Weights of a small mixture-of-experts language model, trained from scratch on English Wikipedia.
Size: vocabulary 8192, 167M parameters.
Below are experts of layer 4 (counted from 0) of a mixture-of-experts language model. Rows are named router (the router's row for the expert), up (a neuron's input weights, with its number) and show model dimensions 0-31. Each number is 500 + 40 x the weight over its row's rms, rounded and kept within 0 to 999. Numbers have three digits each.
After each expert's rows: a language model's description of what the expert responds to. This comes from a sample of Wikipedia text that the model never trained on.

# expert 34
router:562547542639579515410452564493408546486436503555513518465457474509480524441525502472455445540562
up0:465552486510486484528471502469484577454502575474523500452509444427565545456427439489451411482465
up1:474456473490557465468501442478489465482443496482462494500512531514569467490493505553478471506451
up2:489536467531499516464486550603488488535530457490531482591455487570508551536511538486491424466430
up3:510538503456531452474441468583482555488594526502463518543528467459450485505514512529553508495585
up4:480526481497478512526518463538500456537445509577539490448460548582519552491503512505525460470500
up5:519501505514534491468404485461485451556541467520477558589475531521532492538547565459520521485465
up6:528545486505431501501417522537516539571567456502515477505513469471571500452508556519473534491556
up7:451541472486513533528508550476525493441507482514514508543598485419499596514526453440520560531553
up8:535449488486452501512543529458494412458472526520519405530532471477563594500467570569527553497520
up9:532540497481512545541514478493526447512520475529543502467445635488525485496470607566573503464442
up10:508515474497557488520464525461500562504459473527475452555463516506480552519458498535527483543561
up11:451553475512424529471414483528518551559529473512436525510439476541452603460518619463510455540487
up12:481536475528488449503469510601471566494472477440464496533501522492500415508537491444477478479482
up13:543461501478509514508494483534551400461496408511501543518453524525520527515507473476499514484542
up14:499454461486510504508511529451527523461427415497544508528425449453497532468543502434524483455487
up15:481509464479460486558578520481505513456529522491516500552471482524507500417527464501557550535450
up16:483458524489461527466518511485506528457507493431464518531520458583475537436458490543538502448450
up17:516428499518446483511470459643519521483563514523575515549463501506537492512425509462477482429477
up18:489538474498495479508552547447491496488498436535501482518505507513471516497544511549471531497582
up19:481476491514466478510509538496533564508489509591548489447473449517423516387473477481489469525438
Commas and clause links. Commas, mostly mid-sentence before lists, asides or clauses, plus linking words such as including, such as, although, but.

# expert 24
router:408459385375566391487469390557610495498531448476485497471452547468485536431485541543485499529461
up0:523508490497502466560519471455538456487476506629491444494526523474578504486500481511549468493468
up1:484440506453505535577551481451516481501556523555519451483504579511540525476509544485555515507550
up2:509555492521491511505559489487507499510551525495511466506521515518529465471498570552491513523556
up3:535544447459494557507612527498531499476452502525491501482466480460449460506506450409551499467518
up4:473470516498475521532500528528412502515493544428583523472426447465457423477485498518488482451523
up5:524526505497510468523524547540460522465575556462550465497572458546538482548460435470448506564458
up6:513449490533528436533489562572479490508527411448601475479493507520486527440534509539518590531534
up7:563448483498504523539481477491488478517481548534503518578505488445469506421444485513508470505467
up8:518436497507462497532544574460482489484528519562490516467518502509497548493512556504500509478443
up9:537502468518537407557545456548511552475413508533545492545499469507473538615517553506519533453573
up10:522511488487496504596490442564484494504552416488458504480543452445499562504509509517513536466479
up11:473560495513520424514484518511434555495432464514516530496513497606535482455470441416480522472471
up12:553475491507477501466511458516478467540564502492447592559463507511546484519515455525498493466562
up13:497483515485479506526557530493482496494528541522539485553472565576497530473453546510440399519450
up14:503434512503520487553487500501472559537524521511528537579544535447536521484476531427459464486537
up15:475501520509515347442533543457522444550501451519539512507469516491466481466487583445487503450559
up16:498460455506497540553534488494503579487522498452581459456484584457517453561550554479557456504530
up17:539507487488514519504482480474434515534504429461476436474512535495554517544521560409552589539505
up18:565489477547449474463505525475393507484518497516466483503461488485514493606498512493476534496472
up19:524481507533517461558519465556499523551526511518510517568454421537493489557475560465464533442486
Common head nouns. Ordinary nouns, often after the, a or his, for people, groups and works, such as son, wife, city, band, album, history.

# expert 13
router:469458479502586600457563488554632464533509507558478542491430540541512489487528548540541488481560
up0:497525509481546520457501543456541464499525512540498530488502517542475564498508543470525523489505
up1:502410530578550531476557507509483508488524475488550503532543503550478506502512518476459491494501
up2:472501487466485482598546480584502533537512542491442538525589448541427541483484472566446461487465
up3:468523526497512478473475509557525457484485512527480498443483488528493489505518516431531476515566
up4:490449488502517490554516534417541585444545429537565564487526518450492501426451499425480492528490
up5:479559501475555508538542570547513538446553511515493438515511543478493495478489427511543490500555
up6:479520492469525425571556430513527536517520533553475509496527422450554555433490507472548507536563
up7:519523512457515448442440555521458518471464498515531495428507429530504441539528472419493491561473
up8:497505495491514500469503427547471472526566546503538487456467477487513459539440435506518502500464
up9:485566613581513555470416595468495478474493470423490485503523506539454457508504480503489484504482
up10:513539469534493475482526480559562479526515438414573563476554540474557558516517564523530506519491
up11:508502469507548484565495477540540469501481491502447565503537507529507476543469478576544448422483
up12:540482477510507458494562585486508486473605533573502544493519491440650507505471474438505487538474
up13:515513470495452470521608491521410466460537485465445466515458561535466539501508503445451541541502
up14:469535479480503486552451465494517466529468426509433504494468512514490473459550538567456509461501
up15:541433490456508487563526458507514401494487467499499553473467551482444553465476471552464544562440
up16:485492475518491492424401501452510571517508426491467532522498423515432531570487540519451460465518
up17:514524528534452506447427515525494508514471532530509456446560456489474531544543485573455444466431
up18:604452487545487486464537532502505583522476419503544450533480408484492484533573494518509514456487
up19:510550540515492424555468538534524454460470498384533597484533474477505445527522500500440514548448
Verb stems and forms. Verb stems inside longer words and common past-tense action verbs, such as under-min-e, accum-ul-ated, led, served, wrote, become.

# expert 18
router:515460476514484508439427523540427505521501441452503557444516451564539490556457471557492567498482
up0:464539490511510467534439550558509505552481521531505437441453478564447587468474516558528459522547
up1:483501491487514495568543472471516488459500567469531477493508504451513497481445481464471555551531
up2:489518488531501505531590511464514633510560418475531535497545504499426403418520456469438501542516
up3:475430515520381534443523540415506440549429523525471447540512456518472440495492481488534509454577
up4:499501473482477514544496557528491417530444508535520469510522498407519500470427461499461554533524
up5:531458465493422511513446544455524420522472440511442492508501471547515513531543470500514400496504
up6:485553494467482481502474487469509515490503519505487486426475503577493477480562448560577439563479
up7:481541488497555506505509440491514490505478530498503554539557436495495522546489515486484507457502
up8:396504499500460513466469518504537599523537538449561481480531536474459494426559439455534545521507
up9:453551481474476482428460528549515501425456481516517452518507511504515510472494506472469492512543
up10:511531495470459492482504474522492548444512497488567469507490507519528484548466556460516451487480
up11:542470499476512484494447520515474525508554473541548520546511473519504499511524483575454497513487
up12:501478506528518514562478527535509431531402473475516517511521515467502511496473477503540421551522
up13:473520483484555494584459517490548466530478542583500515514471469488460514478519510437434463501547
up14:498528496508507510480543593507569506497475470484476494526467520555492521494514539418529507498504
up15:439495480482476500537523521507523493487508505484480430586534511516435512485477515488473503518460
up16:531528506516499503522497499505504472455409475516485516506467503546423507512467464528514554471495
up17:472554474463533483482478537483488508448455511560487456508432472507488546576512515474512539552462
up18:464546485511450499515495511423471479445429512523516522502493508443483567452451524480423531560499
up19:536461477488472521507487430508537437516486442490491440499413516560469450568474492525465443428502
Years and "in". Final digits of years in tables and career lists, plus the preposition in and month names, such as 2009, 2012–2015, in.

# expert 42
router:482469444546536583509539444489566500555518516497459461499487563459505497542529527519515507463539
up0:522546469490533470415486472519522505469492540424501523471420535413460450436476560402514510481468
up1:506542473479537501510396501480461534467498487499515544555467504521489441534525417481408532464467
up2:518498529486531508438455539475501492510516478567460514469497512480422540558516546458556552563464
up3:493476480506438500477435483492512483493525401537456467581460478432443500431518448527456533468575
up4:518468498502463484473506466462479501501549464472532458563451424523449479549455554511479488496450
up5:460513472470498516537466499511562546533539513507565417523446444551499521517540454504456516509489
up6:450528469479479508433536472487472463512550497531544574548464539482523472566441436556465534534525
up7:499569534495458513518546495528443506519528510576550514510578465495459476459498513508467562490505
up8:524445497455493506494497514562460469498474450475506505505524481438488546457530548495374441516581
up9:470487497464480514492466496493531546547435544495586491521536428490506521582461539487470452532484
up10:564418495446493540541482493488473525507540598519517492452553525459466447510492513423448421533504
up11:418579552547514564456486478509564588575453427406483497475589469452483449497504462583516571494449
up12:498528487452550472494512526499527458484460507483497528466491584478567471443460498526472476508485
up13:508551505515563457511563465361447506440553511483465492518501571502554487513453528477490525489434
up14:468566514486494526476508513495501488562477425460515449499518532553482491481524547538526506504503
up15:461514530475564465496513512536502440489505455462564512421579562491583520482538488527376423563433
up16:502446492488497505512456489432502480482554455560420454483553412533454565513539476507438449442519
up17:495506491493494472450500535533506582527448485495435532489501443555493449436507479492410426503507
up18:476552441456426490555537429468491462609509500568479476497510495519512506451499531501499467483499
up19:517587496497511515481444525550549412533448467442455458491503511501467508548507470536486499442476
Past-tense verbs, complements. Past-tense verbs and participle endings after a subject or was, plus the object or particle that follows, such as made, released, went on.

# expert 47
router:500531431546397407491487437523656503482437484483515524438492564520555491505498487469539474540485
up0:501507456434458432470486483482546572441480423507477491481538510460521504498520517445532554464548
up1:454509487508441466517468536522496469485510572458530487515508501436477492537468545426497517404533
up2:521477447478545446511421489514504452515491505502562485491535480509482522566527481407440520531522
up3:552495470462487467526472499433489563525504521501454475489477520468380432516563515482557440487515
up4:472562477464464483468489544451502485499487527479487523513507391509566533488528494521510481517516
up5:511475487470442562495508436483522509540529553508470488496508518493460480520474538478461532553529
up6:479508506452421539468563525513508456543550487475517439530480506525502446450518449425504502557534
up7:491564468485481444505495511418552572509489500454465494451501436516550613502529531468475428451494
up8:491434435458439558522501562500545574506546507492553478527465554511553486593555539458557583511544
up9:437510544509549520403557530533548458483442439447417538436436449570505419542568478557470500509444
up10:441539536491476467491486526473595486484559476454518474545511469485543455527514525549482435450511
up11:487478489490451521595530498455475448540471482492491506485510507461473498490549451558444487474545
up12:476441507525512552439425560460495544580509478431540457559513534514512552575532533536523560469521
up13:553497529546508538462520560483487488460573505464531483501450451499523463557477482532510497418569
up14:486472506486522511483571513467514467530545443499436492468467516512516521478581452480548519459484
up15:531468486476470495559495514563534530482464462489429460502459478457468511500514554453506554492574
up16:527486510478421536476531496478509445612493509496540526473514441556509504467476485507534502537481
up17:550411509522465457489425434514487503522562542459470504510411560487501584456510501564516464504548
up18:434545447424542447534489575565533492433438487468501513513576527503516460548472481491534527563524
up19:542481501499498437466518462469558514550530496514481367500431550479459447506481528515533459495467
Plural and heading endings. Plural endings and heading nouns in section titles, tables and infoboxes, as in Source-s, Name-s, Ranking-s, Votes, goals.

# expert 2
router:634504448477512647436511581499470524518471433515498485544505520461475494627530517461552587482440
up0:514432492499480507458394520510569474503470500431441498487510484470514459496495498482511513445485
up1:500479484477534504511481525461487381470425437525393522514490481518510509529525507536361508575556
up2:523489510499510488459532514442494449460459526420496492518468464518496528465518465481543501511438
up3:443462486510485491510538457592537487421484465474484461506492517517526455504492533569410503449502
up4:478495485507517503500490473460476537511519561465473526538533553463445452498478479531448519548524
up5:514507495499481481458504493529494511521483567454540482568490424509424524500430483520542490540526
up6:441524496480474506493448546461546459477521478521529439478507503497489522465470455516531494459514
up7:456502491506564474425489479499479509478420515526448520585501467546430508545463540534452500566556
up8:470417476487471511541508463420478556506503452564464414513522461501493478522514540520490468493478
up9:519478458468530473478522499465553483511477535526553536440479555478566514496550463531532491522586
up10:498442481512514541485511509501497513483604460469484407471437425606481518499541505520487515446492
up11:463546493441554495520532583497526540526529563443482555505504466546503515532544443515521436464547
up12:502457490500465489503464495459544494500545474512572452504508436507476532497402493500543500485544
up13:508537497501493474541495557525476462498505460470487438485523504480506512528493489538472502477485
up14:542421475532506516479493489558559470491454516393498461518541555505561461524462455507503495509483
up15:458465510493510512468469547488499479551592447441576475497534463516509589468489503455577554439531
up16:498457479460509451494435450499507443517500514472518528515454530570533457483517541470516490441519
up17:539403475490549488469545534442477455525502483516464471493485585579536588460504441541489505514504
up18:493485502515555520475555473574511468461448456536554467497489469452522504446488425503476479525506
up19:496460503511534512509517497505557471540539486464532540612469588508517563482492491511442514490481
Relational prepositions, quantifiers. Prepositions and determiners opening a noun phrase mid-sentence, especially after adjectives or participles, such as reminiscent of, between, among, various, the.

# expert 5
router:505463471442481590453466460509476413543492505545466476441434478516437522465542482485477526567529
up0:448488469516530463598466553485572466476573545521459475482489476489499559444431505399478456469464
up1:476528483490459467544475517491430560522514503533525463514547498493449500479451533561535533525460
up2:445544509492475468455531450521473520450512462552508480569506464561512531469536522513520503492464
up3:530477498501560487570481439489519604474483512509497489415511458483580482541533483513544492420456
up4:439462489438506478474517475444539465473569499504480478519432400518487489547530514522547475537480
up5:489491523469486486434571537532552476470524491444526430497491557549496506464436497469527537491528
up6:435561537552582501536471613491466475489442395552462531509486461455490518501520550477480456508543
up7:527491480508505492460463518514548591547482504461567479460493523499561484456448515464470486473479
up8:509529511503514467469461450476512474436516517433489505524517484412511488514504530501553485541459
up9:519478469495481464512522530474519482480569517459460433516511496459421541488491448499537461454576
up10:496470510425513491430504569505530528590580520480492534512495444480460504578493464418486524492405
up11:463514480457486469482491537442504542469480496530489537588591528480506522468462492524513552418546
up12:505527506485496508435469493475477503536494488492476541540474475514463547563520573569492499535484
up13:550389475510480503502533525417499521456561542469569424521519530519544495508519464502503526513445
up14:526467479499539475496539576455503516462504503558543509553501563491530481572524538558488559510524
up15:553508493521524477492542518444508477530483539489583491481540528524558484433510529469477514480526
up16:417489458463476513511527557497578440471483549472552486533478496483530466549530541495530489538491
up17:484447482474397519492436476497502466380426487523541460568527458607459448536514534467555485496510
up18:516432502526505513599458492458531447523509404484519476496483529468460533500461401483553484465473
up19:448527488501502488526558515466555473532425472484488470470444472538500519430447467567575452518459
Auxiliaries and subject pronouns. Forms of be/have/would and subject pronouns in running prose, especially contracted 's, 're, 've after apostrophes, such as was, is, He.